{
  "num_hidden_layers": 10,
  "hidden_size": 640,
  "n_experts": 20,
  "experts_per_token": 2,
  "d_expert": 112,
  "d_shared_expert": 384,
  "hidden_act": "swiglu",
  "moe_layers": [0, 1, 2, 3, 4, 5, 6, 7, 8, 9],
  "router_score": "sigmoid",
  "normalize_top_k": true,
  "routed_scale": 1.5,
  "balance_loss": 0.00416,
  "balance_bias": false,
  "init_std_router": 0.0106,
  "lr_router": 0.000346,
  "vocab_size": 32000,
  "norm": "rmsnorm",
  "norm_eps": 1e-06,
  "tie_word_embeddings": false,
  "optimizer": "adamw",
  "learning_rate": 0.000573,
  "beta1": 0.9,
  "beta2": 0.95,
  "batch_tokens": 65536,
  "max_seq_len": 1024,
  "train_tokens": 908000000,
  "max_steps": 13855,
  "dataset": "wikipedia_en"
}
Below are experts of layer 6 (counted from 0) of a mixture-of-experts language model. Rows are named gate (a neuron's input weights, with its number), up (a neuron's input weights, with its number), down (a neuron's output weights, with its number) and show model dimensions 480-639. Each number is 128 + 24 x the weight over its row's rms, rounded and kept within 0 to 255.
Before each expert's rows: "comes before" lists some tokens at least twice as common just after its tokens as in all text. This comes from a sample of Wikipedia text that the model never trained on. Tokens count by the router's weight.

# expert 8
comes before: " |", ":", "\n", ";", " /", "="
gate0 [111 149 115 143 130 101 105 112 120 129 192 125 131 147 128 110 141 137 116 154 138 100 138 106 117 137  83 124  93 120 155  86 157  85 125 142 114 142 116 105 115 149 103 131 141 131 150 137  88 136 164 136 137  86 122 112  77 121  75 113 155 125 173 105 114 124 117 143 110 111 142  71 132 131 116 125 118 120 118 102 138 136 133 158  87  94 166 115  97 133 125 102 138 150 128 159 130  73 125 104 103 136 132 113 132 121 157 112  72 124 147 170 117 106 110 144 125 129 131 148  73 130 117 112 137 110 140 165 135 121 117 165  94  93 118 124 131 151 126 129 115 108  93 132 149 136 144 103 130 148 142 133 105 113 156 157 110 125 152 121]
up0 [154 100 136 144 104 118 143 154 120 131 124 143 159 161 136 142 130 126 113 105 125 147  98 136 157 137 119 128 124 140 140  95 135 102 166 136 179 147 101 124 167 185 133  78 121 169 124 154 105  79 162 137 105 137 107 154 159 135  94  86  77 168 120 138 140 111 129  56 103 111 136 103  77 101 122 169 125 124 125 173  80 113 164  97 142 114 131 125 102 116 110 155 145 135 126 115 106 118 142  97 146 134 135 122 143  99 176 141  84 118 131  94 110 108 158 104  87 158 166 139 130 139 150 144 169 135 105 153 160 179 138 155 141 145 108 170 140 124 118 156 125 128 129 128 129  78 131 127 100 157 112 169  61 134 157 135  99 110  90 135]
down0 [125 158  99 122 131  71  91 100 101 137 117 106 152 110 150 149  98 149 103 151 159 138 101 113 142  95 115 128 161 113  92 112  91 140 126 137 175 131 128 138 159 111 160 168  78  91  84 178 149 128 124  82  89 117  90 119 142 124  77 126 121  88 128 120 129 126 117 106  97 146 156 163 170 159 115 148 139 117 105 132 143 129 110 109 134 158 140 138  99 138 122  88 114 127 161 118 160 156 159 137  98 113 140 165 102 114 146  61 148 147 108 140 104 170 130 152 107 127 137 128 147 102 102  86 112  86 126 119 133 149 154 155 129 152 150 128 159 110 127  75 111 137 129 154 177 137 129 111 113 158 132 108 123 175 152 152 133 162 147 133]

# expert 1
comes before: ",", ".", " and", " in", " (", ")"
gate0 [ 74 140  83 161 106 144 163 156 132 151 126 130 130  81  92 124 176 148 127 149  96 132 105 103 107 115 149 168 110 142 153 128  96 121 152 119 139 142  96 122  90 100 102 149 132 144 131 102 160 104 157 103 132 152 156 114 131 120 159 131 131 141  85 129 155  99  84 105 114 122 123 137 126 101 177 186 136 154 147 113  90 142 131  92 105 120 113  76 147 143 113 130 117  95 136 149 119 156 103 112 144 110  93  90 124 114 154 128 153 107 108 119 114 127 120 147 132 134 140 148 148 100 155 146 113 191 128 120 116 146 115 115 141 112 125 116 104 180  87 102 144 116 135 125 155 100  80 116 108  80  67 140 156 108 147 110 127 143 109 136]
up0 [151 137  73 115 132 133 202 147 131 150 148 150 155 101 152 136 206  96  77 147  93 139 129 114 159 170 103 153  92 140  74 139 112  91 175 113 116 136 121 103 101 141 133 134 129 117 164 201 147 115 144  93 161 122 130  92 124 103 126 155 142  99 131  90 149 156 100 144 136 124 152 138 100  60 134 171 114 170 157 113 156 119 122 102  85 102 153 128 153 125 143 149 195 152  92 144 115 133 113 135 109 138 117 126 133 121 121 126 141 127 100 141 121 150 113 151  82 134  68  85 131 118 150 129 156 104 129 118 124 169 110 134 130 147 128 153 116 171 100 150 123  92 117 142 125 125 126 128 136 142 110 121 180 103 124 158 112 136 132 131]
down0 [136 150 173 132  85 140 127 186 125 115 137 149  90 131 129 113  89 127 151 171 130  85 107 136  97 125 164 107 152 128 177  98 145 145 116 128 102 148 159 154 175 113 119 143 159 173 119 141 160 154 160 167 151 147 125 163 131 118 130 139  85 156 150  91 129 164  76 118 108 155 106 160 121  97 130  66 115 122 142 119 186 141 161 146  76 140 104 133 110 136 116 108 106 129 138 143 139 106 140 107 114  89  93  99 133 152 117 158 145 124 161 102 137 119 137 125  80 123 134 128 122 158 136 134 126 154  97 136 129 115  96 134 117  79 119 106 136 121 128 114 141 108 140 149 118 172 162 124 133 120 136 123 112 112 111 154  96 192 142 131]

# expert 17
comes before: " |", ")", " ", " -", "/", "),"
gate0 [131 136 114 101 134 108 148 120 131 119 163  65 136 163 156 112 150 122 133 128 125  79 143 150 122 147  84 129 174 126 121 150 154 137 136  78 114 127 130 159 144 127 158 111  90 165 117 111 143 106 159 152 127 147 100  86 114 114 121 172 142  98 107 113 132 132 141 159 116  81 121 108 111 126 151 131 119 169  97 113 172 131 126 118 124 114 120 112  85 177 146 109  92 149  88 119 168 161 103 125 136  93 137  88 144  96 144 130 135 142 126 151 131 140 132 145 129 134 143 114  94 108 125 159 137 135 143 139 179 145 152 139 123 107 119 106 154 157 107 173 148 106 134  65 124 137 136 118 111 136 114 108 150  93 145 139 128 154 111  92]
up0 [137 105 109 133 125 116  79 150 139 116 118 115 102 101 110 137 128 134  86 119  85 157 142 130 136 120 141 135 110 119 153 148 150 106 134 112 122 121 157 124 145 135 152 154 135 140  77 156 131 110 107  86 150 110  96 135 114 145 115 103 123 147 101 113 109 171 129 111 108 161  99 131 158 147 152  99 115 146 139 115 109 129 131  94 165 131 150  78 135 125 123 127 126 137 126 131 123 113 127 135 125 118 106 131 144 111 146 142 107 102 144 106 176 155 122 123 134 137 128 112 152 127 139  83  98 173 139 151 127 160 137  77 131 140 101 162 151  96 115 160 125 165 123 118 110 146 166 164  88 145 111 175 145 103 154 144 140 160  99 148]
down0 [113 122 135 127 121 146 153 119  96 147 157 143 137 137 100 144 146 156 111 110 151 196 107 178 120  78 146 171 119 173  99 128 138 144 136 161 112 139 114 132 110 124 135 151 128 121 126 136 143 141 135 105 123 121  73 113  98 137 198 105 140 101  89 136 112 143 156 128 148 142 130 158 120 104 101 155 140 140 151 127  95 155 149 142 134 116 126 132 104 103 127 104 125 171 108 106 103 147 142 108 126 154 109 146 143 143 108  97  84 123 117 101 127 148 137 191 134 141 117 146 127 117 130 155 180 130 100  86 130 135 128 112 135 141 135 137 110  91 110 132 123 136 119 147 175 121 102  80  89 114  97 125 138 108  99 147 134  87 100 159]

# expert 19
comes before: " |", " the", "---|---|---|---|", " his", " York", " place"
gate0 [120 111  98  75 146 128 143 118 119 139 108 134 124 160  80 159  87 132 127 124 126 135 117 121 121 146 151 129 140 138 101  79 143 151  66 122 151 122  74 154  93 127 178 161 144 136  78 130 114  85 136  98 159 153 144 129 148 156  94 140 116 142 127 122 176 132 120 104 102 143 158 146 127 136 111 109 139 132  72 165 104 144 113 134 126 114 120 142 124 106 167  93 133 144 119 151 113 141 143 129 145  97 144 119  58 190 134 145 127 112  61 116  69 146  94 154 172 123 130 131 150 139 154 187 124 100  88  98 161 145 148 122 163 143 176 109 126 175 100 122  90 108 127 125 151 186 143 148 133 157 142 150 110 149 106 149 105 167 107 129]
up0 [128 108 119 113 156 140 122 140 141 116 135  71 138 149 103 106 118 101 134 102 123 101 104 146 156 129 123 137 106 180 112 147 103 150 132 107  82 112  88 135  74 124  93  89 136 113 126 125  94 119 123 166 106 108 121 151 110 146 130 111 134 157 121  97 105 163 140 174  99 134 100 109 123 114 141  85 100 124 127 110 109 130 119 105 134 162 119 175 162 138 139 139 147 137 128 164 123 143 133 150 125 159  96 130 123 141 136 125 139 170 137 148 157 178 131 155 138 164 102 125 140 121 100 131 159 141 113 155 107 159 160 170 116 133 161  88 166 117 122 113 125 110 138  91 140 159 139  99 142 157 124 105 167 135 118 137 117 119 118 142]
down0 [152 147 126 137  99 108  95 120 106 141 130 118 152 137 113 161 100 145 134 143 172 175  93 168 128 109 123  94 116 147  95 137  61 146  83  84 124 172 109 103 130 125 119 138 124 130 105 155 109 133 123 118 144 120 124 168  74 112 106 108 127 168 160 111 138 150 121 138 134  91  96 145 114 128 121  95 157 142  84  81  90 191 143 148 136 138 137 145 139 121 116 132 122 123 106 112 116 136 155  81 132  92 163 167 128 112 107 145 111 164  88 110  89  96 132 110 155 135 103 133 115 147 137 117 147 177 140 138  98 168 116 145 116 171 126 162 166 124 129 107 158 149 111 137 113 139 116 112  84 106  98 128 143  96 104 128 112 139 131 102]

# expert 0
comes before: "-", "|", "\n", "==", "The", "==="
gate0 [ 69 154 151  92  94 105 135 148 140 150 126 113 126 152 127 150 135 175 160 138 112 115 126 138 113  91  85 129 125 110 175 131 139 132 179 109 160  79 101 115 152 152 128 149 113 156 110 154 104  94 124 131 112 143 143 150  96 122 171 135 119 141 112 134 114 102  76 130 153  93 145 102 124 105 125 146 121 139 120 109 129 133 128 153 158 102 113 102 154 112 133 154 168 127 143 102 129 104 141 132 158 110 135 102 104 150 101 127 100 141 144 125 106 158 103 160 151 141 150 130 155  97 127 145 135 138 130 134 123 136 156 144  92 127 111 176 172 136 143 151 113 119 131  99 129 120 170 124 147 152 144 171 148 157 181 159 106 177  81 122]
up0 [141 123 121 178  99 137 140  81 127 131  86 108 150 120 117 134 119 107  89  96 131 120 134 136 174 135 113 111 121 141 127 124 149 126 130 125  91 142 111 144 100 117 141 106 124  99 120 149 140 138 126  95 129 144 133 144 126 135 116 110 124 125  98 111 106 149 111 150 123 151 132 142 158 117 133 142 154 186 156 133 123 139 132 139 110 147 183 154 143 138 140  71  97 152  90 191 120 101 113 122 116 149  92 136 157 115 175 148 120 150 115 150 142  89 153  88 124 106 126 102 151 111 131 145  92 135 123 154 131 134 120 121 155 118 101 100  70 107 136 128 104 135 129 102 163 116  94 127 111 114 156  86 127 133 104 121 158 140 142 141]
down0 [134 147 109 152 134 116 113 131 125  99 120 102 141 130  86 122 148 140 127  95  90 166 133  98 131 157 129 123 135 150 162 165 158  88 107 142  95 106 112 126  97 141 130 146 159 149 119 152 149 134 114 109 101 103 121  92 118  91 138 175 130  93 117 153 139  85 140 136  66 151 152 182 153 132 142 117 145  93 127 110 142 135  99 128 136 121 116 105 142 142 136 133 121 145  91  82 118 133 125  93 106 149 139 175 103 138 156 101 113 101 144 125 136 145 144 127 118 142 103 105 134 130 110 115 137 176 142 130 140 112 159 135 134 106 153 106 151 107 110 139 130 122 124 138 105 182 132 146 111 110 106 114  99 217  93 106 102 125 135 115]

# expert 18
comes before: "\n", " The", " In", " He", " It", "=="
gate0 [175 151 150 131 131 106 125 126 133 104 152 142 142 118 100 120 100 108 139 144 137 146 109 125 124  50 174 112  77 145 142 190 160 158 174 143 141 146  99 154 111 149 124  86 135 153 152 134 160 169 136 110 126 131 103 138 124 134 103 143 117  94 104 123 107 146 137 139 155 149 116 117  87 157 128 154 131 130 128 120 132 126 154 187 119 174 138 128 126 120 126 124 103 136 132 152 135 124 121 136 142 138 113 130 145 159 153 105 123 123 129 118 129  75 112 137 129  79 138 175  87  98 159 145 135 155 149 153  93 139 121 136 138 157 100 114  73 123 150 160 133 164 124 130  98 103  81 114 135  99 112 154 103 151 145 101 113 179 147 103]
up0 [146 106  87 114  97 146 146 154 136 113 145 138 114 142 125 144 119  99 135 125 115 139 116 132 143  94 136 145 127 136 141 159 121 109 138 129 139 115 129 146 115 133 123 141 129 141 169 131 141 132 145 112 179 159  99  95 171 156 125 101  58 134 127 125 115 171 134 133 136 148  96 151 133 162 101 137 101 124 103 124 128 166 170 126  94 130 150 145  85 130 136 123 147 146 129 143 202 131  92 168 110 138 139 101 113 134 146 130 132 154 145  95 117 126 148 116 183 107 130 159  80 101 134 149 146 133 132 129 131 116 135 129 121  84  94  98 153 133 122 120 166 157 124 121 139 139 113 112 110 139 131 125 112 138 105 148 111 170 105 146]
down0 [192 119 135  91 129 129 106 101 117 112 143 131 163 123 143 106 131 131 125 119 117 117 162 123 107 136 127  87 113 110 162  95 123 143 102 106 133 112 102 140  86 112 115 139  77 139 146 165 134 169 128 103 132 126 136  88 156 105 124 152 138 105 104 136 100 145  93 167 138 135 166 102 114  86 189 147 159 133 129 157 140 111 123 113 139  96 115 113 128 127 170 115 110 114 125  78 135 122 106 114 158 111 114 131 119  99 140 133  86 136  96 120 124 106 147 111 170 162 195 133 166 100 142 170 150 143 159 160 122 140 113 100  99 131 144  96 149 149  88 150 151 168 125 150 143  93 130 125 130 100 121  91 105  89 136 107 111 137 119 104]

# expert 16
comes before: "s", " and", " of", "ing", "ed", " for"
gate0 [165  91 145 154 167 137 147 184 140 150 151  93 133 127 129 114 142 153  96 141 127 152 123 131 119 159  98  88 104 124 197 125 148  93 116 198  93  89 171 191 163 132 149 167 123 133 147 128 172 116 129  97 110 116  79  99  96 126 152 124  89  96 122 128 176 149  93 107 128 109 135  88 147  96 162 132 145 121 117 122  93 180 110 134 134 144 146 138 149 183 106 104 127 136 109 164 155  76  98 116 135  89 129 164  93 174 132 129 129 149 147 130 138 125 123 137 122 132 151 111 116 151 160 104 138 148 115 165 155  98 184 106 111 150 164 144 116 140 174 108 116  73 134 111 104 144 157 107 120 102 135 119 164 115 109 177 126  85 148 130]
up0 [115 131 123  68 107  56 109 132 173 101 136 102 113 179 122 137 154  99 104 133 138 131 122 150 126  79 142 102 118 110 115 117 109 134 112 149 104 126 127 140 105 131  87  98 132 117 132 150 138 181 172 101 138 114 101 133  97 129 111 119 140 147 121 157 152  97 165 104 114 121 125 137 177 139 137 123 136  86 138 130 111 148 116 118 117 131  92 122 179 133 146  96  96 136 177 121 147 157 128 137 148 119 173 125 113 117 102  99 169 129 129  98 130 101  77 162 117 158 106 168 124 141 146 109 159 119  97 132 152 132 122 148 124 100 142 179 129 124 134 141 125 188 138 143 161 167 169 122 135 107 140 125  88 130  95 127  94 115 150 118]
down0 [138 116 125 136  89 142 116 115 122 115  68  96 177 123 110 169  81 114 149 123 117 135 160  83 169 132  87 103  98 148 127 120 158 136 168 105 127 133 124  93  82 144 123 145 159 135 155 122 128 115 121 123 130 114 177 112 126 108 121 132 143 114 161 117 135 140 145 140 102 119 144 138 101 165 124 130 159 133 139 116 100 109 150 135 136 110 104  98 120 117  59 116  92 124 171 141 105 111 151 121 126 127 128 110 128 141 139 141 149 135 108 171 136 100 150 142 158 164 127 146 154 110 138 185 113 127 115 119  72 128 130 143 134 168 135 127 178 110 106  54 147 119 104 145 128 170 142 125 125 138 115 138 118 151  84 135 127 165 109 151]

# expert 13
comes before: " ", "\n", " 0", " 1", " and", " 2"
gate0 [126 166 146 132 169 130 114 147 100 142 165 106 109  96 117 160 160 115 117 129  75 116 168 107 117 135 109 168 153 145 101 138 134 149 138 151 105 112  83 120 122 136 151 142 132  92  82 163  97 123 119 165 107 131 111  98  74 127 118 123 136  98 129 125 124 125 133 106 134 109 125 124 135  80 125 133 111 142 105 127 104 121 109 142 146 102  99 140 197 140 158 154 122  98 106 127 116 112  93 124 167 102  99 144 121 138 120  62 141  88 175 104 130 125  71 144 121 115 140  90 124  95 163  82 123  95 158 135 106 128 147 155 146 107 117 134 103 131 134 102 141 138 137 101 114 111 156 148 130 125 131 109 149 104 102 115 124 163 121  95]
up0 [113 132 153 176  98 135 118 107 108 142 133 171 150 116 127 159 137 147  94 140  96 122 140 124 136 108  98 150 139 123 127 121 119 119 144 118  94 145 139 172 114 117  98 150 155 146 129 101 124 124 164  90 133 162 117 101 156 154 135  97 145 105 144 114 108 156 141 157 103 110 121 179 150 149 139 100 108 107 137 138 144 129 134  96 110 106 200 134 171 147 130  97 148 132 147  87  96 160 157 133  91 154 133 103 140 162 112 157 124 132  90 104 129 114 166 109 119 105  96 186 132 132  86 133 117 183 113 130 161 135 105 119 189 129 135 112  84 137  29 133 125 118 135 156  88 145 134 145 145 150 125 181 113 133 167 167 108 122 125 140]
down0 [182 159 115  59 140 139 137 153 126 130 120 112 128 169 117 112 104 126 136 135  90 136 126  98 131 126 143 170 147 139 130 122  96 136 125 113  65 120 151 114 156 179 131 179 153 129 150 142 125 139 104 115 101 128 113  97  96 148 111 156  91 126 110 150 122 139 124 134 153 124 119 141 158 121 144 129 179 140 131 143  83 104 149 120 140 111 103 160 113 143 119 142 113 133 114 154  90 101 140  77 130 148 110 155 153  83 115  76  89 130 116 105  97 119 131 169 132 158 117 126 102 156 151 131 138  79 159 143 115 138 138 147 128  95 134 141 159 123 169  99 121 169 125 138 141 164 136 152 146 162 152 147 128  99 120 109 135  66  91 134]

# expert 11
comes before: " the", " a", " to", " in", " that", " his"
gate0 [111  90 111 109 100 168 138 104 129 134 139 120 125 117 186 143 158 133  95 110 159 117 181 145 109 135 123 107 126 145 107 100 172 136 127 164 104 162 116 126 139 110 166 108 107 111 130 152 165 148 148 115 116 142 151 182 115 132  92 143 139 137 119 126 109 155  85 155 120 175 183 151 137 134 125 155 155 116 128 176 184 127 116 114 147 149 105 121 105 145 133 145 131 117 116 148 119 140 121 122 144 101 129 127  91 135 136 132 108 122 131 113 100 180 106 108 141 115 138 140 112 114 179 126  73  91 110  89 109 121 123  90 119 129 128 128 139 133 118  85 121 109 118 181 135 129 123 141 146 135 123 134 102 138 139 171 151 119 113 145]
up0 [109 112 184 121 108 135 130 120  91 135 131 174 113 129 117  97 110 127 115  89  79 156 121  90 181 104 128 117 149 135 151 138 142 177 153 105 125  93 163 174 141 128 135 139 136 151 137 142 123  86 139  79  88 168 187 133 121 157 127 109 128 114 168 136 161 144 116 115 200 152 173 148 151 128 125 152 117 131 129 151 139 139 139 124 141 122 113 162 138 144 130 143 135 135 152 120 111 125  99 136 114 122 137  76 128 118 160 141 149 152 118  83 118 121 131 126 113 115 175  92 116 144 141 117 157 140 155 146 102 102 148 183 103 114 125  94 128  66 139 139 141 131  93 144  82 119 112 140 117 140  94 178 163 129 159 176 129 133 126 124]
down0 [126 153 153  82 108 139 185 148 120 176 132 108 158 139 135 119 166 149 129 126 190 133 119  63 117 138 128 167  90 130 101  76 157 163 120 127 114 111 114 117 125 118 106 112 100 142 101 147  99 121  94 142 156 108 105 122 103 121 142 169 126 145 131 143  97 145 142 144 135 140 176 149 121 104 125  86 152 144 143 137 130 109 131 140 143 139 134  93 147 120 139 137 149 101 128 157 140 127 118 142 134 176 140 114 145 135 160 116 117 174 104 136 146 116 120 125 121 117 160  98 129 118 124 120 111 107 182 147 167 174 132 171 134 162 129 132 107 180 105 135 160 160  69  91 115 131 159  89 122  96  84 124 131 121 120 104 148 103  98 121]